config.yaml
n_layer: 11
d_model: 448
n_experts: 64
experts_per_token: 8
d_expert: 32
d_shared_expert: 0
activation: "swiglu"
moe_layers: [0, 1, 2, 3, 4, 5, 6, 7, 8, 9, 10]
router_score: "sigmoid"
normalize_top_k: true
routed_scale: 2.5
balance_loss: 0.00706
balance_bias: false
init_std_router: 0.0164
lr_router: 0.00077
n_head: 7
n_kv_head: 7
head_dim: 64
vocab_size: 32000
norm: "rmsnorm"
norm_place: "peri"
norm_eps: 1e-05
positions: "rope"
rope_base: 10000.0
rope_fraction: 1.0
qk_norm: false
attn_scale: 0.125
tie_embeddings: true
parallel_block: false
extras: ["capped logits"]
init: "trunc"
init_std_qkv: 0.0202
init_std_o: 0.00431
init_std_up: 0.0202
init_std_down: 0.00249
optimizer: "ademamix"
lr: 0.000167
lr_mult_o: 1.54
beta1: 0.9
lr_head: 0.00694
grad_clip: 1.0
warmup_steps: 232
schedule: "wsd"
decay_fraction: 0.756
decay_shape: "linear"
final_lr_fraction: 0.0
batch_tokens: 65536
seq_len: 1024
doc_mask: true
train_tokens: 425400000
steps: 6492
dataset: "wikipedia_en"
Below are experts of layer 4 (counted from 0) of a mixture-of-experts language model. Rows are named router (the router's row for the expert), gate (a neuron's input weights, with its number), up (a neuron's input weights, with its number) and show model dimensions 0-55. Each number is 128 + 32 x the weight over its row's rms, rounded and kept within 0 to 255. Numbers have three digits each.
After each expert's rows: "comes after" lists some tokens at least twice as common just before its tokens as in all text; "gets" lists some tokens that make up at least twice as much of what it gets as of all text. This comes from a sample of Wikipedia text that the model never trained on. Tokens count by the router's weight.

# expert 14
router:133160168143106152121144132168151078114074142108152157112149099149149114122157194087137136151120079096146132162098118089074100177123049106168158093102132111137129120066
gate0:176107198150115102110134173074147131086148117113095152216095164193149140177147158135083126128109162112142136140090125087145079130113168120134139140125071153137150157076
up0:094122161154137111124154163116159069066145129151167099145137126097077126081131160142077096189088128167115125096102100053147120069129147194160158127121104141103134146164
gate1:153167095161134108197060107146108125126129140078143141146078128060121126075164137092131177124118062113158152091089167089085118097158113111185139118096084104081129135112
up1:172092108109076089146146119150102109124118107121185132148158150029134131090110228103150096095050065127101167164101096103127140147193157184163102146136137155118146136145
gate2:182156046133103145081135192104135120149142128129150094119142206072102105120119088091123090106100113128093099144140092185112159130125133129067146114122068180146095096087
up2:151099161093148115102066113119123100132088141199084147142093137135167124139100139159084088092107206134131169055166081175128139110151093124115187046201166047128115144120
comes after: "\n", ".", ")", "==", " =", " =="
gets: "\n", "-", ".", "|", " \"", "=="

# expert 17
router:188137160096083129063143177126133097106062152104150142134153139120130146131140168115127093135135101099099155163090154078116134144095121040122164127081072140178180107068
gate0:167115090176048145156059152139132167152106147113146103114123144044157139087163134094101114150139133123123135137095161095110082145092160101129131129167075166137128090155
up0:141155166077156097153156106162135148119112102084131075170155218147120114114128123174111149149111138074116171123108169138141114127130149150127128111168170083151062126098
gate1:093165154120151162139078106162164138147103132109110114159108149122105058127120164079119132097202096120108113173134169163131121105086138125152138171143113119078104087130
up1:136105117135141124158104131131122107094175138190173117167129120131109123151156106197126105130115147176150210129115100142105146109118156183096075162183147117155138152115
gate2:101165146152120159102164112087141171077124119153142144118141132150072108109101122110141105124187110084125104113136127113131117164104130124159177093213151106119065104114
up2:144114165140170061093183089109109133130135128145150194158096075161144077155140071089123160112150107089168097114154117108154107065143123102113147176132152105120151167146
comes after: "\n", " =", ")", " Born", "born", " U"
gets: ".", "-", ":", "==", " (", " –"

# expert 33
router:118163140182154162125187171127133109110160163176150102106151084137118124170118125152116099206147078097143166095129148121086094190129072115163154143125148138173163146119
gate0:143103161123089101101135114078137135118100093166095115139208176128114119071132167122138126164146103101102131137155132162126173134121084207161084105095140099182047050127
up0:095127168180150051107121182089096136198111096080192075140210178153098102149073195063151155111142132163126169103071131147135098075102131126120188149176111115144130157072
gate1:123101141094123111134079105174153175107070142126092113123172134102123172124129168097141150152191145178174114084124142131121047134118098091163122083135111121169104187184
up1:100138127111106148096156061173124060132114128115173140179120187107145135076125186140122116071159098145133072099103135129165093156187199156075119112102164113153120092154
gate2:109153108182138186159101165135148138186151086138102068135122140176110154138117091147134094155168075139091138128145116106126147104142120138121114169109104088138174153136
up2:124050108160115123136078146155080160125130101124158091110152163125102149129094093135137167148114146117135122122206160117122104110087124136109124098130130136133106130076
comes after: ".", " of", " in", " for", " with", " a"
gets: " the", " of", " a", " The", " an", " his"

# expert 28
router:158168163158094187107152167162156150123083144034170144118139087063115111154158171127156136186110050068100155125096141050093150097087160093134177121090103117164131160120
gate0:091184169093154154087173165131108102167093164165179162147145061147156158145127135109112154130143071124150084176117131039143161108123106153108149122143143129154163173156
up0:161179102156114126152157164142149148127123107150094162182148141093141113093156048200109108103114139153062127062184149117142136129144166153064146120168155164103137099182
gate1:095093132131115095146081095131183115114128077135141109122207146140121112107103151128123135102113163090145107168144136144138149054123079162152127184128121108109129159124
up1:148123116116156143155109112145139130158124144161091125079165146141156154167122140141154143109164126172147157106117164127078067130119139055124174087170142165149111156063
gate2:172239159118153112144141166185113144097150134121121174111134124182159155073065130109087134161151060157161106178162142108135186123159116106143078132116123157114098134057
up2:115151129050139124162126123129082097117087106175048173093151127114130102088136144121117109141143064159120133095081115114096084095137169121184117133088092145158067125128
comes after: "\n", ")", " is", " known", " Win", " ="
gets: "|", " |", "-", "=", " The", ")"

# expert 55
router:176171152153165120074158145109140107112102167144177142102174096078115048124159148090172107255130099124129179107117115122064106149094165099153146181067099167176138081043
gate0:114122124117170120144178136121177135041141155144146095094102116065140137088144127098179101150115140128150140172106069142097098161143185159184136150127117158138193129108
up0:106111070145122105123086129167140216167131158084121145188090127141144125101092114091154093136121138199150099156108150123144096110152133116139123175124105111127101144060
gate1:148069112080193124191092178077145194087144087096136135081146080114070126094145119094150119158127090109090146131141123119106134130136187100122149171045100123169134180114
up1:131104185106129174148078095153142149119188139158110144116120121087140154129163141183171083079113144098132185148123107119107161143143169120114176171149128164137143118123
gate2:100121089150175147129133082151147121132175161142185079104094103139097112112186105114164093128125179124048133129138137110183155148086092083163121093167123118156112136063
up2:097151157084127100160114106084136148186159128110170150063129156102102108127131144098141159111097113151107146149135152110109064110205159150137110101110155101124124156131
comes after: ",", " as", ".", " is", " was", "),"
gets: ".", " a", " as", " an", " The", " ="

# expert 58
router:177179142126134154055169128120194082136055153076151176091143117142136118153132116135154105139070060116097114157105077083105090182080113128106162115116130080128137133126
gate0:060097150116150102132178146090139092113115110121149130108187128151106083129138153116149134144143115118108174067124152051073112155154134176160160182134068150100152149077
up0:148122085161151107115102136153144150066134157068135097153143134160133091159194157094090084026096107131082125138176154098110156094113052158132173119151120130113078099088
gate1:105146115105100140098189174159203085124125107111119140170186031182155116113181163109128136115141064142083119103150174091104139169071152126143117149109086100130189156155
up1:144139070145096166113126166172136092119121094118096102144138100138159135080091206135159110140138089170107128100145172130151127190126184132139108142155119110050123121150
gate2:110116066117169120151154105129175122120104147174162143145128146159122123129101164158110155119169147147108114060145106144134114116079161117061124177079127152098114145195
up2:146097056122110129197128193125131121160091118133152117130087116088140145092144081098097149136110137144128136104162128117197099173114145140178148117111062151131145082165
comes after: "\n", ".", ")", " ", "\"", " 0"
gets: " |", "\n", " (", "|", "==", "==="

# expert 18
router:183143162136137118100188147102160144082062170090163118058164044126165142103118140085103117121146079140103174156069123120063113166090120102160180121107088137155130149052
gate0:187144133070125128086135102128138123182170114156100148170242147148121117100109139082109127099117164081148148166093169110151136129146123086142212119106140104161088147151
up0:164112117111159108118086147102159154048172191120104109165084069111117110116086106197108104121087109137143077118130118115151108067094106123148151144111161123103131210165
gate1:131145143123127128173111147156062140129117147108128120108100085136143155104123135172075098112106149118162165112103107094067177136127104138118130075190101173195121144118
up1:106136085173124096112140145164113126049102183117143153125139144134096141119123127125129125123099119153083134170195135204144116131175072101074124051138090113163097194109
gate2:078194157115169108144123126098149155179102168083137112138120072128168139128173143151174100095136168157099143093206109088113083106128138135039114146148106119172079057175
up2:161097145157139166153090130129071105089176126168110113133135172093040119123106148109124144174125099108182155116096122156086145156120100143140169144162120172046149120122
comes after: " |", " (", "|", ",", ":", ";"
gets: " 1", " 0", " 2", " 4", " 3", " —"

# expert 40
router:159161186125156147125145129100148174092123158111127140142127098114181123131083133173113166143185158171174183169104114049070098167077142090167192167117070138129139152092
gate0:156114184144040097094185171116191112156130093109116136146099148102121120091104122108092189111165084078124167173126107067116130161129111103113141127118087166120091119087
up0:181141150144082139166099130171100144151089070178110145167179106126100122110175117106163167164147099098062160126098156154074182194151140124102103123110124104100176104176
gate1:123117093135151033161171093118131124147098144088158156147092120195159133142150092104199113154151129156092118133117095079066073165098139131101144228158132149061156130124
up1:106186095146103141065118110137104144118084143143148176122143160109099054117171083148116137154146108152175088135119093190154124143141137118109107051116159180105165149125
gate2:166100097073101117139127160049160138125180153146133138111135122181163122125144145095157155074141109193123093106089096111064171128092151102179173177140145114175101229094
up2:120081085150173167164159103102146143180106156165156135133132106116079116100140055135132148167136090123121100080150101141088047114142112119092100113147116129111122074160
comes after: " |", ";", " was", " is", ":", " 2"
gets: " ", " —", " 0", " 1", " to", " 2"

# expert 45
router:158168157155171151100161116123159098168079130135175149130162120133117125107139146169152117155119074110158129132073046123105155159115085148084145074122166125135084130113
gate0:110145148114111063097161104135112115087174078090185115119184075172123153127154158108134150146159172122114132120139129147133157152131157123132137094125040155114112110117
up0:091135136077174155120106135142128094131128108111109111158070115150223123096128128171113121138090159137151127114116029093115114128155129155109159136182139145175098099159
gate1:152163120141139137205101121188156158181111125113116132100164167098174172145090141078209107096164083150126146136133079194151183149082089171124090078159193121202138107146
up1:152103134162114135116145091164170152158103131117109058148164180159059060140102097078119145097116125109111085125198174127215126111086101134088116092121139130132144160132
gate2:104125155141103089127103104117114147162128133153099138190192121103073140119119180095153143119165127091121135104153181105083114120086136079134179129093124147134151090178
up2:198110144133154111048147133128121114039128147177116105119124164148119157117183102192113098133103221203149134098168114101124117104144153196110077152144066144143158146093
comes after: "\n", " ", ")", ".", " 0", " 1"
gets: " |", "\n", "|", "==", ";", "==="

# expert 44
router:176201181181141142106130161130170131102091120100161148109155092144112092127124175153090152150155088139115141110111148134107092185141108044128168138131082173142130111103
gate0:156125081144161106112103154101133133137063154112183091104132148181082142123139163109143089155061093153161135150137150114136145190142198109120131088137086124112125178093
up0:121083107136112147123195136082153160168114099136122084185161059130081092066064117119090122170111102151142135129084099152106114138127199131108129160134095133112110121123
gate1:167062143165153053180116149138190151144153144142122145137118181127127173122144172068095119147191107140108114110097115186090013117106091145151132162141073143174067161136
up1:137118125161096056137156157116106119096157129127114145137088137176113138147146129156118197050083148128166147099089106157133130152173107165099114201188218105084097137075
gate2:169115152169122055101115141140172061130176068143098114115074149163108121157148123114140131112122057100149119162072112123145129130140062120107125168160069111092083127177
up2:140104086097098167109099129157103143122137185113143112129118116119144097081100159097084044105098163165095126138069090084116095137129136115160173126202188064146105111160
comes after: " |", "|", " (", ":", ";", " –"
gets: " ", " 1", " 2", " 0", " 3", " 4"

# expert 12
router:157194134146162099095154161078186117100074101108141174110115125154117140115164146112149147106167120061135140149106084069094106181131077076128120132119107110108094104128
gate0:074105087155163164141103181159107132045183085130112104132142139079115142082104101096125140107109140163117122174151108094158105122097124122145118086109100164087079114112
up0:155059129111136139211123135131171188092140142132128148147174154131205064135090155176146139114205070089099109125123083106140123183170122116072146164046092105207159143198
gate1:095138095159132161154127144117187138102080111236098154037093162129178091133125130137170155066159135109114110102112184061143132131128133071161134141136144128117171168117
up1:114126099102134133154140179137109136126071163106094108148093105090140146145150119073092124166144039158103126109183089180162170173134106163175110133128081164122183134133
gate2:124175072124156141107139115107124207105123208169164131158147110126143099211077139121073136132089210147127118138144133194128153168164137094139139158135114110161222110088
up2:145071184084084155169117143122140092148132096079069148045084140124112177110155137134170123086151060088141104119104147101167074128156134139077126167150081158059172105083
comes after: "\n", "==", " |", ".", "===", ")"
gets: "\n", "==", "===", " ==", "=", " ==="

# expert 50
router:138153131098143163141138088069134136130107163119154193102087145112135130102092123140174092175126138097191140198096084163075140188150111135170180106120169098121157135118
gate0:141122115127141125052116092086177171109102167100172184066107084174151129130167109171128090147104092075159096124095116149095146144066129151076127093107158160149148130096
up0:118144123131139131087149181138163107120066115104110135088146102111142139170101119108131153136102089170114077089117154115045106107135191131088146112167113095105150166119
gate1:139119092113088127133142169133194169066102094110140135134148113164111153138148150176078163131150089152133103134143120091108095140153102171150084088162185163122135182154
up1:153154109138133149109120149131169100086115170089142157124115134120115062151095135158115129171112090161085132044104134074133129083078160125156082078128115144149120104131
gate2:091097141137175128125159137101113137155137097123165084110134118099066136127174121084110110120164159047185141150056163126114078156102147135129119142157129134105114164131
up2:184145131110144122126149130206083123151097190146152099148171143080116103134113166139068118176149133136115141099126129197152169109162089099067091131154108116127143131104
comes after: " the", " a", " A", " United", " New", "A"
gets: " (", " United", " States", " York", " Kingdom", " World"